config = dict(
    hidden_size=256,
    router_score='softmax',
    routed_scale=1.41,
    norm_eps=1e-06,
    attn_scale=0.177,
    parallel_block=False,
    init_std_o=0.00657,
    learning_rate=0.00345,
    beta1=0.95,
    decay_fraction=0.757,
    max_seq_len=1024,
)
Below are experts of layer 10 (counted from 0) of a mixture-of-experts language model. Rows are named router (the router's row for the expert), gate (a neuron's input weights, with its number), up (a neuron's input weights, with its number) and show model dimensions 0-255. Each number is 128 + 32 x the weight over its row's rms, rounded and kept within 0 to 255. Numbers have three digits each.
After each expert's rows: a language model's description of what the expert responds to; "gets" lists some tokens that make up at least twice as much of what it gets as of all text. This comes from a sample of Wikipedia text that the model never trained on. Tokens count by the router's weight.

# expert 22
router:148113080111096137143145105147193160110098172152113188141159151087150112101159119114128081144098158127144202136144131162131129144167153085102061146160142111148187181102129176181109110100148103073149053205151124132101125179136047145139125132141135138162144090105177097085160169152134121126150174129133099104108147162117136193135116136143131130160101118094082123123094081194108158076144186122101165117121155111137161176150148153128102113148185129109143113093129154084151116122145074148170144066122129124095127138107154162156128128096149122151117143126108135086151129120150149194159155232147152123109114114141100094151103097178167157118093151148111115133094084182190114123085140162073145081137116090082211074068129139229124094131135125110110140144155094126102169101065194
gate0:137143140106107207145160156119108125145089178168112163150175105189174111214078169113146101106154088158144139161132143131126148135157118120201067146163157108130083139120143163109164126093122111086158144122116133162137095173152142112108107139147170081169149091102212120080125122107157113123118141186147098050132160137156185101119082091130195151126123124085128163133115089137109184075128130188159182186050199142105074136145097108104114083168148130159130129105146143094094148126118111144156150181149165142098111072103144161132113083166088122132172165185144120093129168151122183173193141074114146125100077074114129163134113083149161115116074130187102099126108112128164127095166146137112190161103090143098149123164119080106173099160188155127116093114149134143159079124091141
up0:070165127140085117066077093110195170156114072095131153091099129134122068094146142186162115060092149129171086088034145079188118081115123127104188082112106149138154120109158099124127133124147121120114085138177132081139143155109102113112124128111125155114133151104108139129142119131146202146156110099107126171083111136127067128107130161132087150147103154160149134071164181131165127144078133134144134121158057124098077061070148161151131179080101105125126138150131068134144194145184108114147160124101134074154073145091101107109143184131118145146125065140139172135149076081100125085101108152109166146175139173151140105151114141160126154130165104090120189152133122131072162118118136116097067109175108162199109189115172109167089172070072118093145180126136103144181153127159145
Word-initial capitals and short openings like E, De, Di, Se, Jo, plus é in French names such as Académie, Department, Diplomatic.
gets: " E", " de", " di", " se", " De", " Di"

# expert 63
router:168141058117102140140087101159190177153150161140123222136166127103156071097134084095116103177073055164175117096184132124170120175127160112124120122149132124147095157107117120167104104145157164147135130140111131134163095172180089093139110094160127095133172115133144128159104143112070097110077173148127124186153094168072108156114103061137126126139120132116127084134089108109155116108119143091126151110213217167135104084151148096109107146195154082120150115109119130121153105136123116153139126134129172110151128108132186181116091084091150170171108117128116121126138174087057165108150122168176064142191087103166107144165118138138138152106052146088135118081121138190157146122109101117090155092134124039157116105092133099120092099073078155100136101137152138078172176119141196
gate0:124161108175081098092113162106148128124079133161153135129156152133170136119154072145100082091110105165154133169104179126104123155089139109157117184102186114194126116144090120100109131187121157155124078190128106141099145170104125138077122101132128092088177080118115114164094159123116152131088167128156128154115117143138068144132164113158151089175098134112096138155148120158159089104144092157135135163127114128096103121135115184145120194150201104086080125131142139102147125133101141201121138178174157163123126140111127199160163117117141171149180043147109143117111129122148209119149144127094139142186123143101163150168079135104176099145101189091050141108164137171126164102075137110163158124187097136154130176057044059104072122096099146129176063124145156028122143124129121
up0:174148079180135106177163066145123149135103099085132156097090123137143130129158107123142167166148126137107129182163166088116130100162065175077137123108149132108117145107054134130090106113174166108059117143114161139126104137130118080125099132153122146137140135176100102144145163153138148102180133108112177129177072086146129084142154068190153144035142166121142069129065101124106113160131113154168132090160169153153119162082117088167129110144136108154179023102110122125146173054109123134164091114102115168102108058168041138160148197053119142101119144174127078120141112127132121134131156146119108106121104165100092142126136133064097118076114121125199109144151128151131106203083115060129155108131123191094129133111198066122141151129106114184134138099129132128176127091112146
Inner syllables like ut, ve, ce, et, ot, x, lic, as in executed, lieutenant, telenovela, taxonomic, Netflix, Pawtucket.
gets: "ce", "ve", "ut", "et", "ot", "x"

# expert 51
router:144066138083127155091133127172115121180083153140090144120150157092181066118157062086114111153133125099124155082109143037222193153169157107117051065149149109102158116122053144182116123145145133129127109143102132153156104142144113127166160157161120098125123056135165155110186127099173075103061134152190128145128132137081122139152119123133090124172129150207106109189101098134134155062124154130141134127173151127113185164145066154119090129155185121090140130115152118119129127130159090162143147100140128120124050123111118152088070106076155132099129143152115119118121134140074165154134170191166081125109089084180089124180082112124175172124118140106127104117130107155185137158118101171117172119206113130137145079095087135160100088133110160146099155141132106110106155128086192
gate0:159169150122128170088140139166119145108165145136111154149092159154169116136075108081175118146137082091149151093146131125127120120129172118093116166119111127119092165104148115147144110116128057137133192170136106152103150176148207125124093181173120117155042125139152077099128126144139117152090096163133092061106230145163197118165056074113090094136123132136140135106148090112110130064072107165141191130119154113195142120103110057162104130179139069117191098145108127162122135076120160150093151151189131118111138129198128120145138174124082124110144148114113085096142117172095104170143163094156098173047074100164122166098169106156162101134132162175176120185118152153115132086094139159154158170142098133190134098140154102108151113156087155165130139180141173119117080145082106
up0:139128105131123100145132130102096101133131094123160143086118111101144069164210163179125150136115113119128139158127109102176085121080118088135143169144127121130212164102227085086118194108162111167161148131164147125136111140191087103099185113175098165115143151118110162127094127132195125130136116156110135075140094154142165085175148183148158130110135121112140110143078064134113079162154152108106124172090127117110100097120157144151139109082124063186169125151134131134115080112150119100117107100144085110103120104078058079129123167171115137089145139117049100167188123118129143167185168084101201091149155153167137118149093149075070190061132089131047121114152126145102150171119105123073122126125118155170196100127137097152123117083137123116165157133120098097115048072135156
Function words like it, he, who, which, and, still, and adverb ending ly, usually after commas, as in "it itself", "literally".
gets: " and", "ly", " he", " it", " which", " who"

# expert 1
router:090122149130119133080067076153194154169118138151119140135151137102109129141132087107128051147113116111134176140165086126129131131110145104147077120131179099043156168107092158100113119167142150110125088143136158141101148141147106140120120074133136174187151110123112187136182167128145118130072145129141070108211115145170150141160071112161114103129104162142104083150127055154126143078161136113163134114143143119142144192148122168116127119130148149130131123123126164119172119125134096126117129087112105142060119136095131156128093122109209160171063068116115136074130111045120173104167177174188105107133123110165069105144097059199130170121047137086121104047112105172140178163068117182083183131159113122098135112104090140143069111179100163120156146118145145089130132119055134
gate0:130168117105139160090069101116200102108205151083145134122145165170103151165160133108192119088205139140129192125133070145106118157113066093101130134156156157133138098134127079098139148199150166132113078157133163162109113133165146125112118117103107110160133091146125211115086143156170137171120120095155132173146101106108141115167074137116094073140144122102118101163111074100135150128168184167106131153090151151159122160169131215164225183163185156132166113140078118126122129128091152081160163137088162095142119125080128139164180112137181138159102179108090119126107085090189135144138130127160059129103087117135114134057097159112160168155104168153127101084125141089142110106155181158132116129150145185154118148106106129141037149167043147097132161154125132121106145111127152
up0:140179163145170166042074139144168134098108122120135206108130160114087119146124132101161125098089128061089142128125111141114125145160102094111184144123076157094165155159107108101156193193136164091153101165091142198108105145151148122129138159124114076137093139101110179182156196128113134219123119125112109143164189124121112090133103089135151132175147164088079183127173100157140148174185169084100094131131153096099047137082119154166165133091074144151111139095156133116097126163095100050162136115120135166044121099118167159106173060137118111157125124132039119137154102090090137145122151125187101155121087130119140108113166156090142118135091132154169100175143184121178139165168131144163097110145156139148140123093130146111116153172085170130102118137162080105100136100074102
Single capital-letter pieces that start a word, often after a line break, heading marks or parentheses: Founded, Departures, Genus, (GUA).
gets: "==", " F", "S", "M", " S", "D"

# expert 31
router:113085131077054178114103110159156134135131150164085149175107162103120095156141104109129101168129092139185165130107105084164143163120173096100134135146127129118113140063091156152080149141154165117181102131166143151112142111077100133141172054177193153122116094104148147110144152102130109139114142167157108145103173154069056157134115132182114189158133162204119117141134094130144101095149157072109126126129174190135113146149138217151137087147132077095179130134100135109166080161159109142053171091125109128119121121132096167087100115081126124141143071088086145140105159129119125116123156187138121131144114064107136116151160114114198133099103116143161073104131097157158165167074068152113161015110074133068158145114116122178106108121098108091108136113158165058140195117120153
gate0:166126128121157106116151113139087173129162099117141091132185161177113103139084093179173035141132105054125139095101115104154193095133111131078098147093112173181178171102149167188170119169115198104089111116150172157118184186112112144145135033110103205118093088125157140209152077139107153115138161141089106136109144123139107174108185182141170140061109152134107080073118132096160149116167114145159124141117071170083159141127125115164117095169163108184131133076150123157137133096162101122095127149173118123109085145119098119169152073130147154188197119095151102151160119108167112106140166111131166157162142127113098157183127110075144101108111094161145086183093144115119102139144121121136079089150086146175159109166159138127088145104101138112115104146120096135087158137098059
up0:138143117098092101120130161056206156127077133123132164108057111158099124131101116114033180134140144137144095096154161165106144155130125075156205131082087088121083143137154150156139118117169146120146168122079073094122086157116147116132105171135132109132189128024116092103148183060133136114136138142175146124157167110121160054092083119127103119135130075099066127137120138128174074065175183154128118199124106163167092121107104112134094203108112135091122150139170152113127118136123149112119132171127179114178128136110121151108169086149068153123088095156131148067133121161126132127148090097113073126123138082145091167113102105134129124137126079054098140166169130133159131107095143121071146109107105148122108136143067123069142167145116134081155091148147239124156130149171132
Middle syllables like ri, li, ni, mostly ri, inside proper names and place names, such as Caribert, Charikar, Costa Rica.
gets: "ri", "li", "vi", " Ri", "ni", "le"

# expert 38
router:148130133087126179112100116211126191178182150188080156134135150063155052137139108129057109114104118117143181076183109079124139210112156123114118141200154127123132119110041149120112098157137169064182126132173135143164094120125092142161169113150128136121131097057162135116122131113210138109065205127137122141173072139139081128128128105146081178160110128144084088174090098173164170131163137079118121147126164158131163177148088137143108118129137118086132080126125186077140099169156141114111156129133117119124126083127143125118083094104148148150104109086114143132189154105079141193128143165159121125169114098152111106160086132145153173061076149111091047108101137159120118129107126135054165124169136141119118079092137168169117111145112173090117171138164107110118142121123130
gate0:170093158149090109081135106130160163084102107183122158095124130173193172120125155116139143117160175151114133114119076087093164133181091143130116175162098095097114108086109141148148119180121114035097194068114085183117088164127130119159101086150139101124135187148125146159161101145059173178133149150151088096109067105132124117183142129149122145146131146128152159152178135109061066091175091113122123104105101067142121121134119095107159157131129158143152119142117117141148128161146181128128197151167131150151084096053092118096134082108131169104125118144114145110054113151109142108122148159071122062107118135138127123114132109091095181085075142155129105190082162099120136097172127107106123184167159133107193160062178077136113136042185101092116099137168161112150161183096133
up0:128120089121120095166063181100065107110114132117121062165088189101104136160124119113139123153092099140160201147174182145128078167095100142172186115132120172132124161156109153116147142118137144195126080162155114114132115120162135162152135079115129156111165110088142163093161142125145192095162213121137178113144141122176102141123090106060170133086073067139120181124064114126219160122085128178135110122136166166127138147140135162136115086140138058123155162131087132082082131063129098117143118131100139124134130198176108138134110128162180162138081182173132114183144143144161140123148094167104125146126087134099129191159129175117156142096148144119098136144088109169077131196103156143138112067103108132207126111156135152102144162161079093211123138175106112140100101103155172
Prepositions and linking verbs right after a verb or noun, such as of, by, with, from, was, during, including.
gets: " of", " with", " was", " by", " is", " from"

# expert 46
router:146165122141091127093138102180149154103108162119080185175173192080157100134144134102118087134068080087177134103126129110172123163150150135111107149106142053131153148138085137125116102159157144139123111140158149162136161132147131204131140126137155112160184113065162170107164150136180111072142126104188122163138152187093121152188143092159126166146105164140144093141148139152116201076137147124130146088101148181144179166137083127124147148112141099115190081117169140150163106143120096159123141131146162145166087074144114061135093143118152106149107133155151084158129168109091177169129147170081099051181101127145091134169132110206125131148084168104087130069060168173183132151095074156095095087173099112102150121155068192113111089157088147145121122084155123159155176116097172
gate0:128132111117150098107124093126168132099067140117130104120147124075153091108119154095180144152100080127140096110124123148180123141109164068120190125095141127167114108129062061146129124109139120058159161180135115210199148044120187107156152154097127181172217171131119167101128108109098155141141079099123125129140089143092176088103152128079134165179173157137123093094097116096129170126129162112138129099111156124138142096142099129102122115102191108138103147167136112116127162157143047155155126112136219178175099118163154138155122152159198098156114134116153108113097184082127169112125140125076091101128123205139141147116145096151115153095128150193064083099142172144064087105102156135130135123161122186146090129165110140156120088182143188113098106075149136119168083138165179
up0:145133119092133129127124171120103170114048161203160098123106148129178129173114110106115189104148105107116116120171062155129093120148165095166099176159113095132145154147176130151165147164140120178122065191147135111226116145129091113165164182116137087070121136144125103160171148123173071139138130155165136121077144065203165129153102121118125120102131145089095129129133148177111133103073121094104181131162139170122153124169074187089139074121089183121144139167078180136113143127124132156117166104088159122132036083069154150084160133105099086179164138148151127176132166135134148123121105101125103182132155149103145093125128099146088112164071097128128131107105099086123065068165187144076151165116066072101166133158104162134143155117133093100088160179087145143093127110113118
Pieces containing t inside words, mostly t, at, et, rt, pt, as in platform, latter, aperture, Pts, cortical.
gets: "t", "at", " T", "et", "n", "en"

# expert 25
router:108142090051091131089111110138120167179171134128142125154205125133128102180205109145120068174152115094172120117110096060115161129200129100127144088139135094136159146116086142157094115198147087111127104109128155143177116203105071148192104080139128133122123089094163150121145127108160068079111112148106110107112122134090068136162114062141090154120114161183128097191089140121138220093133139091132132122148093147139178116141109160138119099160134093109142123113137157105129115141197133144070135103163216050109158178081118151100092112074149136168078111073132121110136138089146143152110151145171089152133097114121137088195087122187142121100101131119157092113121133166137188137090079148134137075101146074133118136099098118148105126174114122101184152064120124081120139111078116
gate0:132189128121111143142032111043123168185072113106071114142138156170180107129186166135141184125160106148133110074134106103091075204157167062132153112155120082179117162122142157099086111153101118134119141087070106122130109154153125098108127095128103125091175094113130107072112119113139122099121099143123170146109129139151098145181061100168134098094129073184105156134149166145135184118123127138119167186134102136143111131090102153163099140140153073117179138180116178091116092156125049141164136081125141094142195123092110119101106082104151165163084096174080114065096101154122133117093165132081161174089102128160130146137063134105183173070097064142116096104137150131107094107134136116123152108104154094198176145105184101135101104106143131113124167143063158087122117109119128
up0:150129119080188134142161122171152110083153133160151161135167175111105042156073147126206104181131125140138101157090114141101144087159138198138132191134085117080117085172140173162101197111110111146132116152147117124119130104135141133138129129148149175148124190122149103121125208152111101188142171167154114095100115174107165106086139170082140157183148154154175103095114163091108069172131146073114104127146133161095140064154165095106150156136143185105110146151111093140100108081129095130136123067102128172140126124107154184102098181141144090128151216127126082106129127175144138090103132076159148102092130106110131116103131148081162099135101179071152170191098097188100150116113125097116089077160094126081061113128067147145111089153139105172130128069153125177127127144190175
Short common words and word-final pieces in ordinary prose, such as long, short, small, young, and lung, always, ballots.
gets: "n", "round", "ight", "g", "ck", "ical"

# expert 44
router:095135111095041122117093131149122145169126159152137141159146089100132087152157080114125103131120117138173119124135103045148132111146169144082125102169141088104144157165096143150073098179130116114132089161161165121214134138149091082204194144182148137125126070111135176125145138079111094080106151133132112183126122097066106153139099111131111119135076173126049092116125130179148125067132121073167107122168129173143136150140114151145028076133134114076133115106146170152157119131133140138138165096130160085088121159110161195065106116113180152131089097123127086157129156113127157147175175151197108157145119116158110148176069112166207189129088147145095122119119096145141176111122099140074161126141124095099175092114138130172108111115095113093171145125158068087076152111080188
gate1:098099085150088185129160087102144155156105136111140089098136132134127141155091130114163089140166096178191139078101155128069084089095130141103117144100116197107140110108141070125135085151118147113085154137151168148137055165110163069132102133146168148123111129081054117124144159127103055124150107125157059127164141104128157112140120092137167130122075133167078148128106059164081144149106146087149131150130147082058139112147158136197113186119090094182178143114145086108148125136141162108080174136132108086134116125155132173090141130064149045093139094162123107153127090123160140149141163108162124183070139090115066123132136141132125145195130111129126121130225150205125128161100144182085106132110083094137080096093165145188082163105089119160149152106103109124111084067162104
up1:124132145098090140123204153083164168146104104110099122086169200103142174148100085124179143135176089140188171136065100104075130115156126187152087186156093107125128109109137130064155150140128134172148113065164131128187107139165157121099181150175067126112180099140180132157083189168069107116149125185116120152149127158093108147114191115176110092064100138137124118145106122100108118098164115148170089073069104125124119154182139144116124195143069094121097175132160104158166069129111141129165070123154130097148158118137143092218136090149142149063132115128103069167182149149107109122079180148138149130117086152089136147170146132175124107199139176097153177147157140160147104095103137124112118135095037109112119143146126120140126148096122102111122112134126072129126156111151170
Final pieces of place and personal names, such as -shire, -ville, -ton, -wood, -ley, in Birchwood, Livingston, Richhill.
gets: "son", "ton", "ell", "'", "y", "ley"

# expert 58
router:110100135116084163085096103164199189151105109138100143166149216099133118139119075098110062201122117061111179109204108100120135145122152102110087131159121101137131155117119116145103083141127122107147100176153151187145092125179084114137124102164161108155136117103130162112181157124111127132117105118115065147181096113106103133200115147200106157143142153169153085100070120179138135074139161104199121070086160148134111143166095144152043107137149131096150083114116127076170135136102092112119178111129130153147141085113182139093156089091140131160077071118090075102169147139113118145141116129202075115163119142139071138119109102170102159135092117056108122073086085180181158146110098151093169109139086072133104141119131132145110083171086167129122173104125091139096126126105161
gate0:125069103057134106119105166158107158111155137134147145181159142158136108110165127164175139136116091128110137196124064134114177125107089135091065146106190111094140085194105094115099131138100186122130136107146151156161183097189076098153159089126112144165179144130106223128179161092107095120138109057124143165119189109103209115244150124117087073102133095115125136101055087110076159138068167171098107124124177160088115167192108110129116086145141123063138111178127127075118092164136115095171132142171088148183095088127126104098144104139172128120071097109149162101113126139141107113109075147150119104138130129142116139128087114114112124121162086092167129083074120145160138145105130131135191170125117081115144117114141162116124088078143073151122179151112144096124154164115124
up0:095132140115173116110161101187075082088119114157080140097111147119224138111130148078131131146065097093123093102131100092131137102102156084053189191106180147137131156120179113134112124132188144126118152157126056176120142098114164069193091087150173131100107125139127154210113157112169102117147131162087111101193137130138156108099157110118186155109091128143146161115150189112162067196128068126165099137099103077105107207107064079120091068160179074146124075121129153132122089138145116140127117126099143141144097117111169140113109120171101081147136152106159115155131126156189181114087117129101120185183082120150121153116171146163082063080113084138111164147124103154095144132184121132109105108142087164121072176087118090115155147132095113138086113098106159110135120133133113
Single capital letters or short capital openings starting proper names, often surnames after a first name, such as Campbell, Clinton, Dallas.
gets: " S", " C", " M", " P", " c", " D"

# expert 43
router:189079088091089175072096105138164169104116054193143152178112175143165106174156109104123129138102108132206153091158110142152178137126171094099138079132208136088165128121106136132090080189126113116159110140150147140104178144125087128131116118162154145147146137116120109119134163098102126081085147135127129129136114145108109140121067124179115157128118137117072109148115098194149111116174215113149132050126152146139095167133064163156138135140209064098177071094155122124150110158154135120095145119146150067137095145110141175168112178069108140083092106082089099130193140061123141133129151251124126126128125091101117132128116098118132137118074176108143156100135088200121140157115090117096122105179119126105156109138122182154111138147136212147107116134123118109165155103133166
gate0:101127156144053114124158114161155157107155152172138156108159212198139160178088170152117119093105139123152148122113090077188191162179039103151162130139134094105168162154150187133151144088116135129168097099096188152153124121135156167163129139187114154194141151133095101145142093069085157157118093130104105103138168113142168075130120104134135128109107112098087143149078122171154132142188187124134089118064128100164167169128108164121195191173207109077098097144105152095188107150123108085118088136136089138213120156088171124138153087125103136159143154131173197133157120048152142139167105151157072156132121141130114093109097085129124087134118144116123142138103186128160111049143126152137125116119159116107129146145077058092091144114165144144130126123159103098098139126114150
up0:135097097104125105061091206093103118144139120156121111101065089126148131137118185076127166072130138080142157125175125143197101148099180169084188143111149168186146119130129062114097137096162116134107136099166180141134113131106131124157134145204133080165124087137129165173133163128114160097189109159132150108143164120118124106168117143161122172105119173087096094075148184135166125082093123152094119115093171199147175133054136167070124139160083156159068172082133124131156123147177166139176065130156144097171089118142184140148133109114146201094091150109117184110155136138088102136061164137109109196154159059080089039124187116112182141149094108153093126117161133097142112133167094070120138150153121121143145100121147169101127114128130156135119151123097114139102148152151132
Opening or second syllables like la, lo, ro, de, con, pa, often right after a hyphen or article: lap, launched, captain, drama.
gets: "la", " La", " de", "lo", "ro", " Ro"

# expert 26
router:160121126094109119155129096149184142115166127220137141122132100109138060147176129129133145166138121120127192147128128116120123107105147095106099120155213119109127155149110129129081043112117094127150065175199149247127104145129115148183143081170177158138152093135140104070133159144141137082105159149107095141165083145150084109189122052112107154150111166158090143115121106150149137122165132073111114125112149195191141146129127146143113082126115078118158114110180182123132114155152131152125135075115119122041070085141160159120068110096123118138107108057108106170162143132092149140162150170140073077117132107100113064132117083147135115135105125116105099059129076160112122110120118113105130139165139108075186083111069149162110064132105120102151204101150142126137106112084082
gate0:170125144074066092108140080148139122100156156183141090135125070109072085141106146162077127185152109105140173135138118160113088119125124064080080145165132099092167173182114111117083166117097114218131156144150144163124133124121167098118114065150110107059182091105121140104175129123130124110107077204115170114172135132088113115161147138126140205092112134165159121163117126117105109058124116104141096170158109112164198132136129134110141076194069084150131154124169148133161098154142121161153122103167128103164147113121106138133119133184113111174147202082068167100145191102128114168105162084131129129147129130169107152071182083122128121106127158126115107105195135153134135129169127153134152175102146067080120115195045100099133121175134190140122099061146174126105113125131098
up0:141166140197111132127177134173117060181088182077110118110130150090098163098141106124149171072075119126142144055119074130178184161133100182152171071095114173153156112102209069099114121117128129090149135134101076092178120133106098101091082146152127139120138140118168102083140155099077116187141089124122083170118156147116151099115131095088090136136140105137113125137163134113196112138141111125069136151161187156130161086086142125144116145018144098131196090129089143136136126145132142149110189122119133132180107147135141146168136101076144105081157064144150133186129156177092126095120165131135148121121114120104130118163081152084155135162134050114123139153084108093119109143143123091184108075094152136104134124112176212165107059087140123135106101128111089167140143205104153
Prepositions for, to, of, on and capitalized word-initial pieces in titles and words, as in Kisses For, foreign, seek, Including.
gets: " for", " to", " of", " Li", " Ho", "hi"

# expert 42
router:121128072095112128096148112140137131152170205178091126165146148121146120135189070069081120152099131123151114099155114086134108145140167113102102115141191050163174149121108167159116167122120152081160124166128150142182144183202128138165192096125115146111110100089175162103158151094130130111089091173100064181140121168094098154175132106134127134130057134159099116175103127126188199113158149074124150189149157156150151158152114134124112129109171060097140120051212180154186107129152104158132121125141177106139107157115176165122119139106186099107135082085127134096123164139099118156165205169137129137122133104135104134162096062171171146103110136161133147072105096119118167094142120149165131098198098159150127137094101119206102094144115138131093115098124104074147127075115120
gate0:078118149134129158034092137124118157168109145149138152138163111117060107200168105139119185121131081137180149110156112147120154182140142087141079134111164085163152086131187105136142135081083079154132127090147110092126128180079154165158138137132155166117126137158111143125136126084079083147156084130117097156128144157190093144172139159100182107122151116102141089154098129106118137082175133109091138192145092172111114093159133142106100098133130085093186136111156102150168137097124139130094158083100141101137061157149084114097141157152151108087183158105126114062124135128133177102173203128104140143154099169213124089114097131170126134132214151100155088134127141060154133037149148104172131155077103178128091111120087096155073045118110131150086128076094134125131176138127172
up0:079083122144187137108156198123175118135155090123166119079102118184144112156133091151167141114099066111102149037155108140106105187121110103159162134073187065172091125122130129090095150115132081160134126060111103099112145131095123169148118121122146190173132128148148179044177094144111108137156103199101136112110147105156096124171141156159157109159211125177143119186159110167110142102162146147092126168147115121127112136122162142112196118149188112138151145077089100121170114071133133099045109150154136175145111147118140053096120171135091156169145130110113150107107133189112137123128114129116117125176107085151133132122118171154148100174195151103139102112147125079086133100128098109127141128164208152159118129133122113177086065157119127174155194104112114119119151115105223
The letter y and y-final pieces inside words and names, e.g. Synopsis, Kyrgyzstan, Terry, Physics, Strathclyde, plus opening quotes.
gets: "y", "'", "ly", "ry", " Y", "ill"

# expert 16
router:133113102113117150125069078114135123127108133122125129133151122125126092137189100164130125152109156118186137102159124096127185143172201116124142051143132113143162140133124149209090105155160151110185120129166165145138105137125118213143157121210127156113123116143146095094137156126199096115123099165150135144100067106064094141126127099172094152117102134130108123143105109154140182107175144139121170148123112141141225175123078179196141074139161086070150086066196149097161116176149068103096145096131171065104078107073130180071081128121194111129067159143081079113128187129083142141147155154167111126129060117224118104132111134137144157134107122104127111162100147155122157157105069137130159119143120090071154105128104166142095107133115172156139114112155118123097173161142119
gate0:123162090175181152087135133094078105114150210114106127153151105119105152065223092116181097155147149121158131135087111115153093172088134143152118084141090122126183121100167130094175142178151141177106128151108189183147172122083132157125112107120202177123127165127087129139134109114171121143141106165060084077148174182183087135081100125178201121099116156103159141149136086146155101122149123101093151114155139133123129163152152110133157124183105089093095117136076143119137154153134059085056121097175191128091155087135137079093115165087226132083105129146157173105144158069123057134124164119113150159090072162122077166086158127113156126151149121107145157152134118108142114100097111115119182113107140112135138142140136121092128115110076115099100111188115081080106148128071155
up0:058170173163127102137126143152096148127071149099171149088117095091130107149173149108146047087096144124150197123103129144146131160150160136184143095131169137158171116169132042111131129140106126110103141082149138136109114082100137166136135082091186128146114116069092060091150096126156148146144124142101091144181164192165117179096118130123158107160154174102069116136101079116125125129158104098098158109165151146097143151105141101092104099154128087051080130102093150120106196126132087132117121121124188187096166114158189120056146139105178100114084102144153106081140136079131137083171099089101164182131085137133147113101126106145154075151122076093166152179138168148159124097131096119061098100127113068155086151139162146114187097177102137149124075094154112122115173087086199
Final syllables ending in a, such as na, ka, ta, ia, inside Japanese, Azerbaijani and other non-English names: Takenaka, Tachikawa, Shinano.
gets: "na", "ta", "ka", "ia", "ga", "u"

# expert 37
router:119100098120084151122085118201168173161120179138052200169109143114135093195125149100150074128119077096108182153136105128158160143194171127120118109126126115112124196086105171086158121124196124085166095183158209175175115093153128144143127136131169172140111114105158137055142138140143132116140122140096102150155094131108063171127089076126109129140111127094101047182116163119147114120160098140182117120086155196119145165128066135142081104170125066130171131128189129098138124161134126127101170088123125138104120140066161148110074129090140114176125129066100104074109168126122158138143158130138078112141098105134100110149106112137200147118104181083164103149060146154106115099135111118099133147137065148079183124083126140159142116159129089120129109161166121137182209116157116
gate0:164124088087103110152106150163115142130096100086079118127091170168158102165196110156066091137119131083126109166171167190116150140126158164069108095140084099072138146113122163081116134111093138132163205131188176116193095130144117122127166135129161168160123124117141134116151134116110112139158155142089135165166097090146088172130147182066167124196086148131117108127111157170083092108071150140111157145132143155130103131077077153150123115118082099127173135116153148110099127160149104107102117151166116130124074135107106130113118120154111075127165139157112143035091152127108072155148133178122044148158128104075124159068074082103178108104118160097190118101194168115174132182113187120154125102094067154102088130069193122132126060126099167085096151101132130117181094096151106
up0:150190083099112145093143087120175127092167135094165139102086183108134115090124084130079156120086141125092097088106144136154132154118061136085119097117118130082070107164127114090132108164125147117168089100140054189051133076109179127098136091137131136106145098118086059114133151117138123103106150093101134072104128179134171072174169139144056125121102084094153128141088130088108152138154059109077167086121099120155134107121110113176137164110104116144160140160125111090179163127091110119140169110119146152156197156175135131146118173147164114086121123142162115119131043127137132178119102057099167096169112074166164150118117175106084183137202207099070104136118122131131088128156084132120184146159123131083174129197114150107123058166135151139128093147131110078129101154080112
Inner syllables ending in i or ic in Latinate words, especially after con- or ex-, such as reconciliation, concise, articles, mathematics.
gets: "ic", "ci", "di", "tic", "ti", "ni"

# expert 62
router:162081083136148124106096107150145154194139173192132120153115144122138076147131115099088137167144117095144173131200113077133152174087170113147090079092134121145129147168144222123125116160107188120174104164131118133120132188179131195170133128165137095149152121126159138082128150107123155151111119105171077111142144165104123087134118142162091109164120141137146131132072105183122181073165138110124140086155116097149156168150143171128092115166106103083158112132147148110145133173207124139168156142130166136156124129118135147108072096134143147145139158095109091090156172108141124132228184119150093081171123088204097124156082126144212195121122135095084087128145134135123160103107151126096132094130136139117191151089132111128076099081052157044137171112166107156115099070075180
gate0:144194106171123244152133164146153121130139106135131126154135136143113107100113127126075137089096092109087121073078153141131107119149080102155073133165098152146093198084113110113121154177133122134116091181066171141142099165166137117069129154100196095155201099074112109137106109136151139149118135062160151121103154138102074085126132101149145105151147069106124110100111117106083179115147136153128202072128076177111065139189175141125106135156118113106151057092143065140088117116166103127123070108085158173158173151150160121081095081083069098122108164138099109142070137145126139185174176129124097152077188122127133114128144084155100135108134138065083119128088107111130180098129139135095136109131118139143193145118147130046097113100153106086127087156132148106140116130149188
up0:057120137094109134141146116168140184158119161120137168108135132137083113143132115159155121138116172101144123141088092142168129135078113091095132072057134159081177136167178174147160140099166071100085153128105092086137218125096134110173172182158159175135104161128161132176152180133121151121144107125106123062180122119133151138166118182072188144112112103137173137152132119162141107173080163095108114118088196105095095102115128125086149144093108089157159101161072173126151166213116137118119095117161087099148167135148139183124106196179092138111111125131129131162194149091167102097112073070137165070130161132112088107072120141155171159094155137114098106174139110098057114092141139116161078129106112179157160096117112173120180148096090130153122150146053145116151175098114090
Word fragments like op, mb, ist, sp, met, often after a capital, as in Pope, Top, ambassador, Population, metal.
gets: "op", "ist", " as", "p", "mb", " sp"